Weights of a small mixture-of-experts language model, trained from scratch on English Wikipedia.
Size: 11 layers, vocabulary 12769, 29M parameters.
Experts: 128 experts in each of 11 layers, 32 SwiGLU neurons an expert, 6 picks a token, a softmax router, a shared expert of 64 neurons.
Training: a variant of Adam for the experts, 424M tokens, 8707 steps.
Below are experts of layer 8 (counted from 0) of a mixture-of-experts language model. Rows are named router (the router's row for the expert), down (a neuron's output weights, with its number) and show model dimensions 64-127. Each number is 128 + 32 x the weight over its row's rms, rounded and kept within 0 to 255. Numbers have three digits each.
After each expert's rows: a language model's description of what the expert responds to. This comes from a sample of Wikipedia text that the model never trained on.

# expert 48
router:167130159127118075131217175109128131148158142116097181133178106085181083131158058154062106098143118125158149151101171120075091092126167105186150132105103111127158121125117170104094122121112101
down0:165116173124093178154099142166086134131118068138193159136126067142090161072161172133142151150098172174159142165114075106042140114126120143060181093094167143140146135096151088158104107116171134
down1:132144090138041131161116070112197151115089130136137162144092178119138206094114155107101119125095081125145141137058118085094093121084152097078078111161128124121109106122135123070125141107075171
down2:172176127075102095190161117124150086093121127115075148097135142133140184134095087132134113123108156107112128100108148103178090100115097128110159144116129113137125068120129131155102137036085102
down3:167131202076161078140090171064159125113082137103159122188141127150070145160174099158131170083132079166078128117100109140174138147092135113075113090101150088145202081111181113100132120142136132
down4:129117151142104097139172157164134130084148147117197152057117130123175109102215089200088091145148080126130119103134192170103102128154125177104109065133125131077181154061145119137166157075097139
down5:063126170127114109118148155126144081095130189156139166083167125162167067175107056175098161092107142154141155154116160071093103086082156140143116110114115113095124132176117146150132051074154081
down6:128138166166152115120161124162144096120121126094135074135058153136140097094100112070176082133118111153127127158097107098208085117134087096092175088195143157143108146137169155093114141153154098
down7:121168150126083138154151121125119148141119117072100120111081109120080088119195170157053070189094139082080197167102140138152178172116096115102090047119152150143173109154161046094100202157140099
down8:076127108085113124094131156177098100163146126126130146158129132120183067124111113132084103143163164102123090097126144150145110173186117141190155088083095130052152152130166150099146112144145119
down9:098160137121121170112161141149166171061142104112154122195128073143110141078149076097117089220144108109141116192160122147146095144146145140195165106118109150143137110118172174154169197097150094
down10:106114154144126118120107065152134108155157091170117145148128115168142192080115106110096158106182151114098123084139128119108120184120088169143141140146112133218094102088159129126062095151129095
down11:164150149143162128178112099164095156119130131129096095092131148126082147204091162104132084147115183107085156028138104103160091115084104120083159194106122136175118155165128143104175137168105103
down12:186115158082180114113088187149118123117122163113148103096137092109181107152113135103182081111101146129106106164110099154113163062185120152099118121147064126150193120154189125167137226083167133
down13:134121137049149190092116102131108132206160119105074191095096112155118119123191151134093178092141142163176143118089085062065168168108148124101120139123116164096111169155138177100124146130132143
down14:151087144108123179164159158102188099123127054054141145116098177116103093120133132142194100174187100126116124118089137151121119125110163113135141111123117160112090085132188105105042083125175115
down15:181134080112169152118157092063167106107101126123085091086128143139092180121137141144157162102135111144135159140119105126140140091101145172064128134142089133237134111090082067155122171097149133
down16:119147096117112057142130106113151109126103207168085125107079131155070151055096156071173103134199125121111142095124145123126136115074118123129102109164075123159142067127096156091133111148146186
down17:108118083104134130155080122127120113143096195148181086196115141186109158097146111133137154153118080186134132150126107145146084086151099092088168167041149153087158124140125143121114143069153096
down18:143117187117066155134180181159151127142184102136166137084126118129120156077188069141126092179109140146123188111065184144158108173116160142137148139143071138122112098129120155080100175141142133
down19:139176076158144156121145167089157129105129102130122091115144174135109148139116102053113187146141086106175111129106193120120076124154220099126108151111132163161139099159087143145096093174142120
down20:117160158110109096065147162194110200144159124162136117058108141069113140105187135139173125139177150134147104115093111100133140113018168150102139093175075117117135121132204142138158154140048137
down21:135164166139141090135151104124118173138112134120122067162138023166184106129130148113106159163124142107139110153074092108114110183134159185130116201062097138123108044147097147120077103150178115
down22:131163115160110144153163126172117137154060091126144134120133098142087112191091138166086108156153121199161122067141166076102115117172165080186092082123165177097143163080114151146098110115089159
down23:117098091125177143144108119086140111147097091075163063147166109149077173142106172140143123109095117110142128149120101137180158135109163165101135144197097182163148124089077113169197100112174075
down24:113117077096146079141130127101143052148131116134161096110104128129118156149135159106137097113120081170177214107176136132101161170104091166095130132142054148110135064110095090142124152139077123
down25:077088126144108149125160170123096161149134105184116133088119143147081162137173135165122101076133129083118138143196171135114067184117103139138138124158123193131116147141124080198130125083118131
down26:130072103120132150062143163140121192149145139132158173111118121079167137113203128108108106088101164180066176094120111145101133111130143170090111143146080089114100106107143105074140108135127105
down27:130164119087105084104131149189139139118168093104141153111175143121182073106171080188072097081159139134137123132138174140087075142153162172138096093127169132105155137106156122091118135044135146
down28:106121100141093151118100154138155172137127184099158134134104154135146135127161136156116149131115081145140178084133094147125143157121143101129106086119135137126113124054135166116197129183132226
down29:136083119115130132096099081190130150088127068112154133155105175155115096132140155177115054102176072116114126106115135114166122144167141163124112175163118127130163133088194119080054212156119147
down30:130157140132047146138111185116166136127143152129138149181107136123151153094065152065117148153137124116144150168166189094105065166134101095118096142130127149137129116184108108167162105118131116
down31:100088105148070179150131098145120150135081107153202142138089150109147141159144097136136168143173135126135080079115111143100159118098113089136104088150142166211150105188122151091149123156086117
Results table cells, verbs. Numbers and pipes in game results and asteroid tables, plus career verbs like competed, worked, signed, resigned.

# expert 25
router:105160119111176146136144159114152065177137149146129138131147114073147155118170115142145115143135153123159141061050110068209106120138096155094127135122109172149102102148142153103105092120185157
down0:170148193200114113128109131153163126120100124139131111102091143124106119170137105125159123135123152081089127171176102081150090173065138096215109149195146133120164144122158096162131138105122053
down1:077062068122094160094145170155079122132117105165080162119157137186124126137138166148054066167135150163102141138110063123142145142168101191130153121083116139082128183127102155178161190123135140
down2:148130074116145101147175134079129151118167137165145155126103155145146150080107156083115142155172116112061105153064138138107130081133087145107102110109156109166127153108184161143135102187157147
down3:184123239102138115152100089085112130144122184137145097145144143086159109133148129139168147095114125125170157106102092109147123105208082109117168117162095132122102135140122128168149158162152163
down4:108126086172156076081118121066088090151121126127183121143098143130174176132115181161126145171162070121081186104125151132192165099082190110094115165139147148117084180090121170159163108074108159
down5:122168130172096154184098135111085130107116136128118110127135089132097160049117120118194090108082107136201168095141093158156165097125135113136118158178155163136133087109160130075173149154168224
down6:119119104093171195135122113166139054135107108056173147111205100181172125183180154130125124042140102105098105119078153114169149146175115125079110111150101120149133125116127116105193124075137155
down7:106079171188120084088103166148126128088155118138127152123075149140174163187159159159161136139073128140180168054159130099135158116128139140172134177118128128125139097095143114115141176174102117
down8:134076107092109123222095118167127107089127071032165132088149126138153155145151154138201143127080185164151137180158177141127170135055146133107148108117184064098153131155078148115153111067043111
down9:120061146138099135139151133104116181153172138170094089098136130143110096147091091127141180125086138149135104189126210086096119099106162117091109041124131082150102150149126113098122154101148132
down10:054141155182148112145132201127058103171158160133052093117118176139137081132092122112122152071141130144162078152110190103156132121121134142165077083150089133139117153189145135091145172149138156
down11:088149126148118176119146089127172071138178135105160141157105098149146120131121141166156164119058093137113201193084103132088113126144085171042113142146155116158071115120181106152081157122091145
down12:181150091190100152097110091128196071169114099154134136119114114119112154143163121099164107114094149095117163181074144104110164124112109179151088122155157110104058118156120110113132140145162082
down13:147129016186104162130125131054168097149115136117114124110159111152085147093117110113119197126126108120143138111160131168143131160111120150145193146103149117179192160113166164098111120102154100
down14:148130083136118123142181153124137116142120097097106130084157131102166180050161091133128214105116132159099157135128114154053165142151093125118116139135109114131165072117167107072164159116116157
down15:163121140108046078084168129143096123115155169177105111111137138173156155091117077104160177124115105079083108102137113119154120094144110117089102150137172127108149179102116149180119175144125107
down16:183072172135111186126148143133159087190164192093125091086117095092160152125124099086146088146094131152144110127119127149174104137159166157086145156117123072102083182081097142124122086057106109
down17:162102115200080130136165107118162151167176130131154141096138163144199134129139117209143080154092151112123154105108105148179201084122106075152097152104093180162133102114114133097130139161120114
down18:187138161143113192129110129083150161083149182079117134163105109115137135173102088136126099053129091173161093093203138137125162144080101163121122136138109142097107087135132132133084180102119087
down19:109132141158120118107154069136204130121145152066124166175171159117158141080154145138137143155138165124145093137171133155102043097058162128150116091137146148161137093118090097095120129122175117
down20:159165124166149161123155095120164124114143167186109149086127170147080166130177092141117142114097129109080102133125099072135078155118106140130068130137057151125072053065118187110093175171154090
down21:091172138134138136080140173162194144072146109122125130079126139120104105135099121134175127156155116171198094098137106134133130121145073138142106133070159150151122144088145148148177144155094102
down22:136097078135202126113084056124181101142102129166108131123104133102112140119131092122135138132169158114133148127180118177148121116146078122136104120137075071144155148077142208200170144104124048
down23:142162130114134158096136085148116139061127104122131112141179119087083169162116163128078088123161174119162122163130137104140121153109127093124163159104133148068062198107119132076100149093155151
down24:192106140129083163200185112149128129103153052161155143111169144112160179192169097124123165078162131130151066100164119124144152134099139143149131129151092059133128169134077147169126121148138095
down25:073159104190139086096178100076090109148097129150073098101117156146194160116159090100116149103147117118159104182122143172138116156141135147124167123137100094067142102101217113158129070137144123
down26:141139134141102165104175095127140099168159096081142182071139134121098145099104097119109150164157094146168118149127072124123081135104158125101119213136120125166113176134139151167108088137214124
down27:143143077108144128103140087103101147106143127191136101149139105225133165115116124094114117073114085159172131152166137167110166156106142088133106099121152095118165143104114093141179111091079184
down28:161165126128199129102086132184144154189094049123125137126189119092130084129075180112140126112123125098084157159195145148096134190124138110119137130143130135122100107065139065180112158164141078
down29:142144125099078198096094106153173194120185123095155097142098073127080120126074146117093090174134139112188105144121119139111094127110134116111147163131137084075134187123147090084183102107110159
down30:133111157132158096148175178102092133159093114129126134158038116099179189156110121112153130135114096167084175133085115204144073091137106130117107170166118115083159114128071126075091128101106121
down31:164156179123125135131135148158115141149129073131140118122073136154152088124114133153041158123173119131141122144091152128176106069171074087110195151181133134127105191141116131146152057148135096
Competition and organization nouns. Head nouns in names of sports events and institutions, such as World Cup, Football League, Army, Championships, and word endings like -ations, -ures.

# expert 54
router:084103069100127165123100115084136096127156175164066126132155109186125135099121130108130120086143107140153119158094133127179120138165215094119128144067105149148085127074153146130214163138165115
down0:072091150134156151138087109133154063121124085135122135140157097159121155142141143101116147142123150073165139086133136092123181094148104145097177116138102192115179122110165124104181151114171114
down1:123115082114176115160178162091125197096153134106122152078099112127096118113114153094116130149140126140161084142207121156079154143124121138141168143118105123171110146106103116158092145083188076
down2:147137090135145125145111084144149140153148097100091131124142099148165132122125179162112085140094140150185146109143128132125122194079122113157128177148104113100193179073073115140167060175129074
down3:142114164152162160151185131149097107138154090115152123143151154171135155068144182134153184124116171123097186074091158118130084107138150144187106130140117096082153161163128090090094100079131169
down4:107161126029136105104130128095115089190163087209062152108142087130127137145152140130095094106190115126116157123113092156180164199106113115142177152087103142111090092133121108127158119077164135
down5:083177110133147127174153139142127166154156115050182110121099132152120157156118110131159121111141125151116146135125067112061071112136105075133115144078124149121072089128134183128102152155107145
down6:110093092139153164137181164130136143108148086148122147145123123100145153168103096060122112144114180133167120112128113168156156102130083122107116151169137117181105193154098092148097134147117142
down7:178134099162119139178135146121134144126121108125129168184104126123121073131107113093098127174093100129168084132147111122106144137140166180141131130160136177158131064085117094140160096151205058
down8:105082126121100133147099119165112123116102156161048119110127104091135120087157125148127098073146178154112120139112182138132065191104139098176129117102158122155135102139117109136110178111169073
down9:139163125093146072115102108152100125087107058136110113156162170104132131092128150178131092133062178197129152060106104131106131134126123161080178148109150090155083105128156136101177139143125140
down10:149097178135086176095084132139121128078151139098110136135201144133117102088103093117109175136144175135109122102111199158153100112095124093157162168091144112123166120090109127007138120116121201
down11:110134108123142092108110199134151138162049122084221124151097091155157092109168093116171139101124177149088113113116173130133120138128059129122120137150126127080126055165083176142142109167081149
down12:137137142146136102098111149131174078101150131116104100204075169142147116144095154063127096103129106142191144156128096153157116087149131131090143145152116143095127127083108131119115193138119127
down13:170195153151122144108128154161131133118104171129098130094176105101119155186098113132136106096185068096125068098123147113110127185131152097157118123073177049112093112093027146124114145092108139
down14:162065106099165144089178133114100155147135133160130079213142110173108165104140145094136188093138172119133145052131194104112160103128154152139117147146130102148095126137147096151131148128120142
down15:153069160122116112151104125147174119120131128073148092137114119193114126127115130100132088114135055103152089112144079132106101120135157116088109161147125143114182198136173134182182132099079160
down16:095111218198160115140147130102106070117142153131128090133191150086133137128127138143131102086122109112117151151131147107117129132111177135112113152132062142082104112150200093089129130089125173
down17:119094120170105132149151106132090109138100111160177183164159097121131082111112174154111137157158144139157096076160142142134155157097086093080122146080189116129130144055134078112075112137123097
down18:099086146158129170119082138094086174108133157172232115121151183099145088101154123169128125117103156143122104120078098167117123186153164146155140112117126133141069119114142131139090098127155128
down19:143111166159141160089102127156149167153131058115134176170152216118127126135070121123152071159137130114131219097101130078056138140117179108175153103119086093130145108106137117141109175105142169
down20:155096105143161135102119183147128110132069109106215131130102129122170113126109146136129101131168142166137169159166136139093123099125174167139150124191124099096102164053122156107088120112128090
down21:116112108081181089111137132149139151135198140140095138122184097103121065099145157175102116183137132141148072123078105159124183147119123137102143155140125093111113072134176122086126100117130151
down22:145107075184145166098060166108157084107141174121160137102133129162130113140094152110133089102109108115106111168112126163122098095120120188139188167170105066145168134145094096113138121038117080
down23:144089153120167167133160170142097121068185120130181118101100158071137098170098180113125180140108105134115164100118151110115086105131124159140155132137136076081110196177112120106112109156138178
down24:140140102140099110189147134125111146190137086102122118080138132156076146141128115185139106103072105102178132149157170096118147126110128116066079109110144108122155109131106074175111180155098149
down25:106140155121132132095096130172100099179148123116124161159119151084120139139162096101073080099062160123138141085159155112223103157142076110123121143115143095150108104136151169172104111099124122
down26:059092098124182116112169158144168107124105167080148149138184149081124131119115165089123108118169110100154088102142149157162132156146060148134155103141120124126112135109087125126114127167103106
down27:119110158149081133193100126136140109091132079106180110119143140119139145181131112135172049158172121110118081159151118136171071143101106064149127076152161112192064143154099140150146154068081099
down28:147035124107168189115152125142147195065154161061159125124202167133133084122080121112121143125167120092124123169176165116168147103143106098123130101136133166194083093128115083127110131134166186
down29:074150160133082094117109092139200116117130094089125176179129163133107054147128167131117162113098120131123076165169124148088157112103072149105097127163194128173109143104072144157123114184111149
down30:129126108138141154126129135098158114039095109125137224109187162112152147162132182125130107115138137130133171111145115094129110150076184070148140097128119077094022099121164129122059166092163155
down31:120126138094100130180161196121157126156171136146150153110129141080125098195135087132118097157047125133145102103150155138108183078137118207132136167130073105142117123139113136201108167172088141
Noun after determiner. Nouns and adjectives right after at, the or a, such as this point, same time, International Stadium, railway, construction, training.

# expert 40
router:170176077122113177078139167101146169106137156104103130151161141120078101145109131158111093153123108136094117087142082152144098074109128080192096181087128126156124172168152115134130116131146141
down0:116171093077143057132115095175115154115143131160146117123042096136065145150158135174124124070088162134147127144146096191135133134150178099138151110144176182127146134112082174167080164161081138
down1:125157058147136135124154137114137188085113131126117089130142206123076129105123121169144151174127157134126165161067134136185069169093092110163116159095050100136128128158120103140173170133153177
down2:096027139173113063063166100115095163162153120142137097114104121155150087146103118055051091119099117086160145165166143133135140120166145082137132172145181122134115159141180150129130180129121118
down3:129133100202167132084121124162156127137100084159109168113180167126074158118114177107131138123174118077123102118166150105096115128142095106107188109162101120103118131108127170154146173189113116
down4:147092172166137114159027093099151177159124085147157121087152120104165167105110176151173168110141077124125078117126150119075146090108143180101175093135117084144107125157094079196115116151112092
down5:120102107141164225108134119105151094103161136168159129136126132179144132129125120130076105120129126090090100149112111184110162142165061118167160180138149155141094124149101158154090111173085137
down6:100120084147154113143083159137144111143124153150140121119159126101134154192172126062160137181174096108134111152157175151152135110137070075168120094167082156126176132197191098167109150119126150
down7:108112125149137136125163127131106148102162072116120059158174143111117137175161154122113119159173135209173106138169159119121131079194152110128172100150143097081196110127084103121123149113122110
down8:140114138112065104161113137104106083147213150155111036108113183136116165135130094159121141161195060102125192152144116115091103168067170082066130111151123136129132155155101049141112163127124122
down9:084136135181098127126138140148110130121179104112061120105157116089062088140121169109164187173142135066158141142086131124117126101125094123143134166137134114134084106102098090100120109087156108
down10:087093153137158152125088131116137115105085089144102134126191094175141174136115090095100165131119121135134104158193104122150108146077090165112188139074123109078134147104136146155146152159104148
down11:068185173163137159174088075063139125147097129148168105175208180143088133197123096158112106141157044119154124059138091148117167135132133107131141113151131083150171070127087128091112100100109131
down12:146137114071144162149097123082183136049113076118161081180120152111106092147122129127139142175092093172102135081172150099135121131101179100134152074111166130132074074143120091118173131159140123
down13:088126137113049130069127169098145136168123116180183173109097129084124116087072108130099129077138180179076149160121108137124116138091102150122120125062166067131092136173109140085094108128184168
down14:164133056133182137143150158081098147107123082127157103183126186073145107148127115103159147172073122053102151137107145125120098103140164108111121152141143115124104132149122140086142125141192155
down15:141105216148094146120094103112145161098071116115161161115146130138145118095132145101125106191081122129070109165125087141110097111128134059128087122159128155165087139121110122140090135153191096
down16:155118119149168149121131128165136159104117141122081143166082097145146148123150208101141115046163138155146088129101166133133070175146100114113124159141168138158100120142118118152140112162113144
down17:164159038124142118126174155103138172107183135117098110140183094168142200196058166082145161112139160113101182113093098126115093120124139139167139156127080181136132110133122159065114116204165117
down18:163083126216114124166139124106157120140095121158132101196160129169077146115136194123164165165127109159137179118148167093118158130110116083127112123125046177101126112135150146128145073112083100
down19:118068059138130096181112136153071074152186113086116147186197168186076144132174109115085098102189150122098150148138107099119133164158123101089162121164168146124131087106107139158125131134153173
down20:133078177144129125127178168110112167140065135132109172156127126111076132142088154126151135069174127080127098125182171126103096071130132097121183112045124103113116161143121140087173148143112090
down21:042163116158135107215124123123131139118134129164186118167136136163121180125121149108135104071112095091135101169102065119103177118107105134141204161097141102126127115124114155157093157126061135
down22:085107109126148141159129110165103063082140136119135105122151164106101076161086112133084161216096063209126100085093158124132109162108240123129122058151144077137172154159106143093105154109135150
down23:132130164074083138161191172132104140116121169158091142140118139087109097079176139110102103138118143124060155165113107138127127104117213123107114177098110124083109075177087084127150167127100178
down24:114130126083114148110102200136093194088097187133164094131140139133149096146115153079120099133149050109130077124187174129179172121145125084151140097157172154128130153165089131107131144082172153
down25:113157171138106103157125133129092130094157108140112117128105106078172093123153139127171126139077190147108055133102129164138145074142124115151125182127119140174102183131100129113099116124139144
down26:150123133085144139071160107114140174160137122122091110063112137123104133170131136149189107172116135097129211172147146196141080095171117162160158091058147138137114153147189102113113187135108162
down27:146159213060150072153137133149131118096182124124137090140126100108116157173121129194139144092154073144094151164094137118125162134171156133119048104163159114160175132150114154140158131131102138
down28:067155077169101126141071110129091110133087129143125110160098133135139102060109106086187146120134142154130123138121124048135137133094173158116137098182219133128133154170076158115099092085134125
down29:162176111149153144117110210122090131131143138122125123090126126144126110131123102106102157149185111088135095126086165102091116109089142066087159171092095160096168086062124174115158083102207094
down30:104112157126152140136153126139149185077136194114150151139081130120116058133125115149131057038144146168133076114127120188118088103113105084123165180100105141160086183156098159133159130117096132
down31:139124187125126157121056151079121154146159111107109129107153193122104129137184145104189134171142098153138159120112076140133147089096100157081059147124072137125099149105160107093168207117131097
Word stems before suffixes. Stems of common English words awaiting suffixes like -ing, -ers, -ed, such as produc, sculpt, review, Crit, Commun, athlet.

# expert 42
router:090116173097137170141131164176127117153113102174145196096160087116207130139165135092114177133087079156152193133107095128093151121103069115157131136138134117169168145207091129091147154123105130
down0:110136117098099124105116191090122143204165118119087100079148142144117131111090123127086142111031140092129148138149127131087194139076124128057145099124099133099128067099081180100158138098127168
down1:116152086106132096123145087157117125114084138175125069100157100179094109116164159073092146159175110125143113114111164130167178123160182081139138162138092118132111215158100157156185050137104101
down2:114097079153118156111170153125137168096137135150123093129148104171170160072116138166165181131212115110091139101104123105163096156149087154099115098188187107123147065092118170161178126184126129
down3:151070141084080105133034166137102113128149113110109078188074138103113080153159114115120094125169089146175123139119112161098183126138108111202120172122143130160129083114170124121120117113151158
down4:087124057087099134147135152122137205092104137151138130116106136110109183185166104092060141162146166096086149072135105124104116155075079120085098186165074133147118043186145145136101139116090151
down5:104086139110137139176062143113111167089044140137107093165114076170149151144137157122156171095099083105126147132155132113153133118095150093127147135122096124111115090093139116154126123169141140
down6:110130100128142105138167093137126152069138128176118117203122088146123153091108127156173124097178104122134110203157090135120115167115131121157104092096110102139129159135102134112139161101123088
down7:070150166119063126078061106135129078174108110097106083136173183183111133090138150132085106080115085124109117143096144154145169133115132101130151098056140124119158109063149097152149144112117150
down8:117144070144108155120106131149081169093095103104106114118181132048166160160084114150136167090048088151116151129148129127121180172091093118136128108132104139172114185156119121090127157158115190
down9:123118133119103161163187115091089145140181161115109140140144115107183143095162116150108108114102150126117136169104132066171153051104162153087176071135126091096132115147072088110134145101152069
down10:186074130073202132160092178115145181164134153106121158146124125130187149134112110119155100177078042186107154182153117125147112107120138123136124160121112100152155097080105168124121105165095138
down11:088122147099123155151066165126062100162112114098130160131150104136132076118130142076038127162151059140133121149182154107156142168087114112148181158122124115154167109230129147114107098127121130
down12:108097087217119095109145173086183179106142146067098143116191094142101094173149133060153181125147133163119164165107120083132116124111125180112084131084169108076164102097076102137114111134131103
down13:175049155082101054091197113107135146131133149104109063165123144160109143064119176112177132147124068128114123130155151089163118138156089116098157086088136150100104134131123173174200129099181145
down14:083103119164148134101166170130164145110099145162161144081081199100079105122099097133155108061183130119086162150191126134089123130113080122194156168132138118135119098104169152162130112142104115
down15:114107172112153135092184094156109141107147148105156111110086123095135158115071160170137141139140134137152122166167072144102149115119061122146129154137071128143081177155125134141134142157116120
down16:117122129150148124124138100104083132146114172127103157107123194124116218175106153168135125119106161105079091075102138097135097142163113145090152160166096097161074148121125135056107062162118113
down17:114110075125131144117109062129178121083162186155140081153135185103135102109088175109226174154153115144134125113099174167099126130116187080118186163132102116156167108103093088144121120171099144
down18:201131130113200123070131141069098121151149161106116113153143086180173066101108132114106111136187101152150152114136137129109208077151125135167153151122131129142130128118098124101142112143157108
down19:193092132139141081126099141156136127088099159121106096109112123072100171128092159144184169108132109147132099129121167117162120085105114084114087152111082144115051100076126126114101129128130079
down20:116136149079148123106133169125098149163126093152149198112144173186138112144116102086053164144129106128166162149078045145130115135156112177132136134134081173086093155137093097121210118157095128
down21:109114167119126162143157161088077111166146108103149152055113086122139188223119104108100118110122143115127100095156110090069102161102085075121159141129075180166150088164162159142176137108085130
down22:068128107141112177140122154098142164083102112083092087129078117085124177157170100094149142103146129138098125121149164083137132152132104108116118199084062105117130105105148131083136186175171196
down23:082129176070099186099122196138109132152138064123121162135153096172190158127131149101102145119145142087119164136121108151175095152092173184178096136087090163115149153146087092143155149123122081
down24:134104161163095147169114137154124124042166120149114141103103101130095089142097118129156101159120171126152088126169052142072130075133124119169118148138166152175102114092175167183117144153117119
down25:135136183121210105159102148087167166111148097108180112158160112121165096128122158125115095125131140134097133139105118067151113059119166179151159131103112117196041208123115105142161130170062120
down26:171118150204132153134121096097114168118117197109151099073128163139123146170115108150079196142103140176083132057133162110095127139118164160162102063101151140184107171109168146079125149168104111
down27:144133108088146076125174160145162147170196117196066109127148137125161183176127107149173161127132154135037159162169116141127094118161113118107131062129128165128135132100066105100126102169134122
down28:152141198185078144141146095138177094126171049154148114081097074145077078143168125169111084079114119120118102094129101172092096168182151168152074104139118144113146103140084131190164133151100153
down29:173131147111058130130147140144150196069097122109087130172126086120119182178101116145191161105166115119080104107145108085133145156109129110137120100163080132104117142065101124119135179149177111
down30:132155074111125136110138148142128208124152150101088112090108165122088111112080190088130140162105094111107142131144127123128139152079112166126115161131093179085118115102199121120092115152140142
down31:135132150065088065078131140115111140106134164130112083175076114151081066099146122158156145138173131189126119104148125192134188143094160167136105113200114143107142117095132117113108084067174128
Decimals and units. Decimal digit pieces in climate and statistics tables, measurement words like metres, miles, km², and closing quotes or brackets.

# expert 31
router:105158143079098150124125086063153104148077121129152111171098122106161126113089153117177119139162150130104128120102138078126068099146111160081152101181194163147146140202130102148094106138183160
down0:118126121178147154147221099095123101098122116114138113159183094168156132092132150112164139087156119128127126119116155095138121179076106146102049071123128084094129161149111143122116075108134175
down1:139102083121119154147144128080122138133125110121132090146101085132142156127118225111226154131107192122109140133041149143195110100178104127111143053153180113168111123154123140071121114091128127
down2:139126149128099211070160121129107122097124107041095062124161153153103110095126147151158131158099171163121189124125113112161106098025136153140108107126145108048123102145107151138130140162094129
down3:118131075087068108136100138124119106125140149118135117156105187166152135127156103145124150127132169120138093106131166151087169147132125098188142106064124174189091135088114129107109104143094139
down4:116068151175146115107122104128135120207106124126146084159129158144163102096117135094120147115130092121186068081166169166138173142182068124149155138106102122160171162135161123130098128171095043
down5:189072075157160127132160164108143117178151139169153171140167154131127154144088131119123178152094200091120129101102148149167182135144114130123131156107114081109152100158125141108134177097108096
down6:108131132138085139107148144141173118173093113110201127107168142096120122120101166139166149107101121149124225151137101138087120090069084192113140183177169124155174087125170135123115146170090131
down7:077081087127144203073123094121137124136174123091154131122120140130120161195129136092171134172173162162193111124161134078140085157089111076135061128169133106140144070126134139088096145189148169
down8:093110105116108169129038145097116146170070091105154082106094057161116155075195151125180158121180158134127158137131147100102127060134133170076203120167124167145105088134072122125123115107136174
down9:127150125154114136165145114130124167071152119074147157110108051166151128122065125133078155143141119134127105142114039139197167106093107143091064124113114171139124087079115175116110125158133068
down10:131170135130140140120095111169134134141123090111143085094200125148148119138153068086085122087122142134095171154196124116141163159149150146115164131084074071098115107105115153147133088135189155
down11:141114122109141132152080111105085109084130095120137048064132095170090176167104170107153146126140051185145156137185104056142143161120106092153124128104195149147123119115129115135091139119160093
down12:134146069111118131118166084148126130173119107219125154167114096100097102112154132109162095116100142125102139131153098209092129148131096138182054130107159114128176074178102094164152077160120131
down13:132188137096057121160127097174136099148110141140155136152146140151139118161145104173111172166138150101114137109094136127118133122145142181085136057176139148118131128156036156079100139115166134
down14:072111129219191143094166103140134164126169120141157178138091129129099147100110134154106095096141160114126121104147131105114071135133118127142140158158137150154190134089084151134166141108134160
down15:105164136078096132132141137107127129143068096142170112119139091129131156109155096144113116175117154123162138187124146141192174137180153150132107087124148085144190134149099126113083161118118187
down16:104139148172109084083095169116155175127136068144101099112125142135101121122159151151095109117065189087122090131141106147142139100101130183153140165159113087094151045143101140110120182099128190
down17:111139126150136122142137129107152156120092167091098089137167061120189160078080159147153150165140122181112093047169145121148133099160130101178118122067156133142142104143121143105112113139113184
down18:068129222147157123150120145145151138155114123132128172138101101129098156108153116165103169113158121096187135124029139129130154147143106121087190132089143138149147163150145202119095117108147061
down19:179151120190134169179099140206106145141167129168069174137140107149108137073127080089112163123093172134125149141112181119096064136109110113130152124104118121086157124057147106055135129178093152
down20:122148161137099204193138158175066084109148122104104116107143098160095141157129169121126138133170114087119076121072079091163148130049113135184161107106115154170044152136113159168145151146129151
down21:096169117156151071155113121142102130168204119141129153090120148083115208145147123133149192118132114169126105083150139151110103104187148127109176134101084149122091088048126161155135161157099082
down22:122139119075108140134112089107145115140127140092074130102144143174129081155130159140085117116156084190178165068162119095129192079067097152145125156137101165136085053162144152111139112240104177
down23:181146116103177128104149168112159075151171132121094194094154078142130172182063162086129117123100155089132179097127179141159188116124128184097153129043142090114151067123084127092138144128059122
down24:126098097118126151131140153063096160124129097119139106166140159142159186149162136109145109109114055112055124099085137150153127121136078154075080140128116111180146112050113134128093126158119135
down25:136123070120155147073124156121132123173145121104142099157110139138060143115130138153169130072131146123117108159094215135105143116152155075104157159107126092139079158128103116184119184137145033
down26:121175143147133162089135090050219101183101144121139137141157076166120132072129137123109101137086123060123147152135181096136097050135115119129134134160176092157151092173099123126100130173077183
down27:131155100157151141100157103168122081100217076113140118148126173148118163116170099073061127116115117129172126186126081130049134120148139164102097104113135140131124155140119113159126125102103115
down28:134119091093109120153118139172125075103132133190122100118128154117187101157127076115148189099124185113170094128188122094102084160114140148092197134196131149119128080115140094092162126124128129
down29:144133094163093116147163125052103124082132083126124114092140087095170149170139148142122094144144097175148254123046129117125163103097176149143116055136124164085148085151150142113161102093165179
down30:123083148156166079131076137119169170154180096151141092111111132124146122123159063083095057139098082207136143176153067164116129126127129153096099080158187093135094168137144042111103130136171139
down31:149123124165089168153047114136159076161135158156106142060090092104093123118139142093154115113175166142128085127115081174110145132145160149133094122129101106115158198114129127115146089076123174
Political party names. Party-name words and the table pipe opening election result tables, such as Democratic, Labour, Communist, People's, National.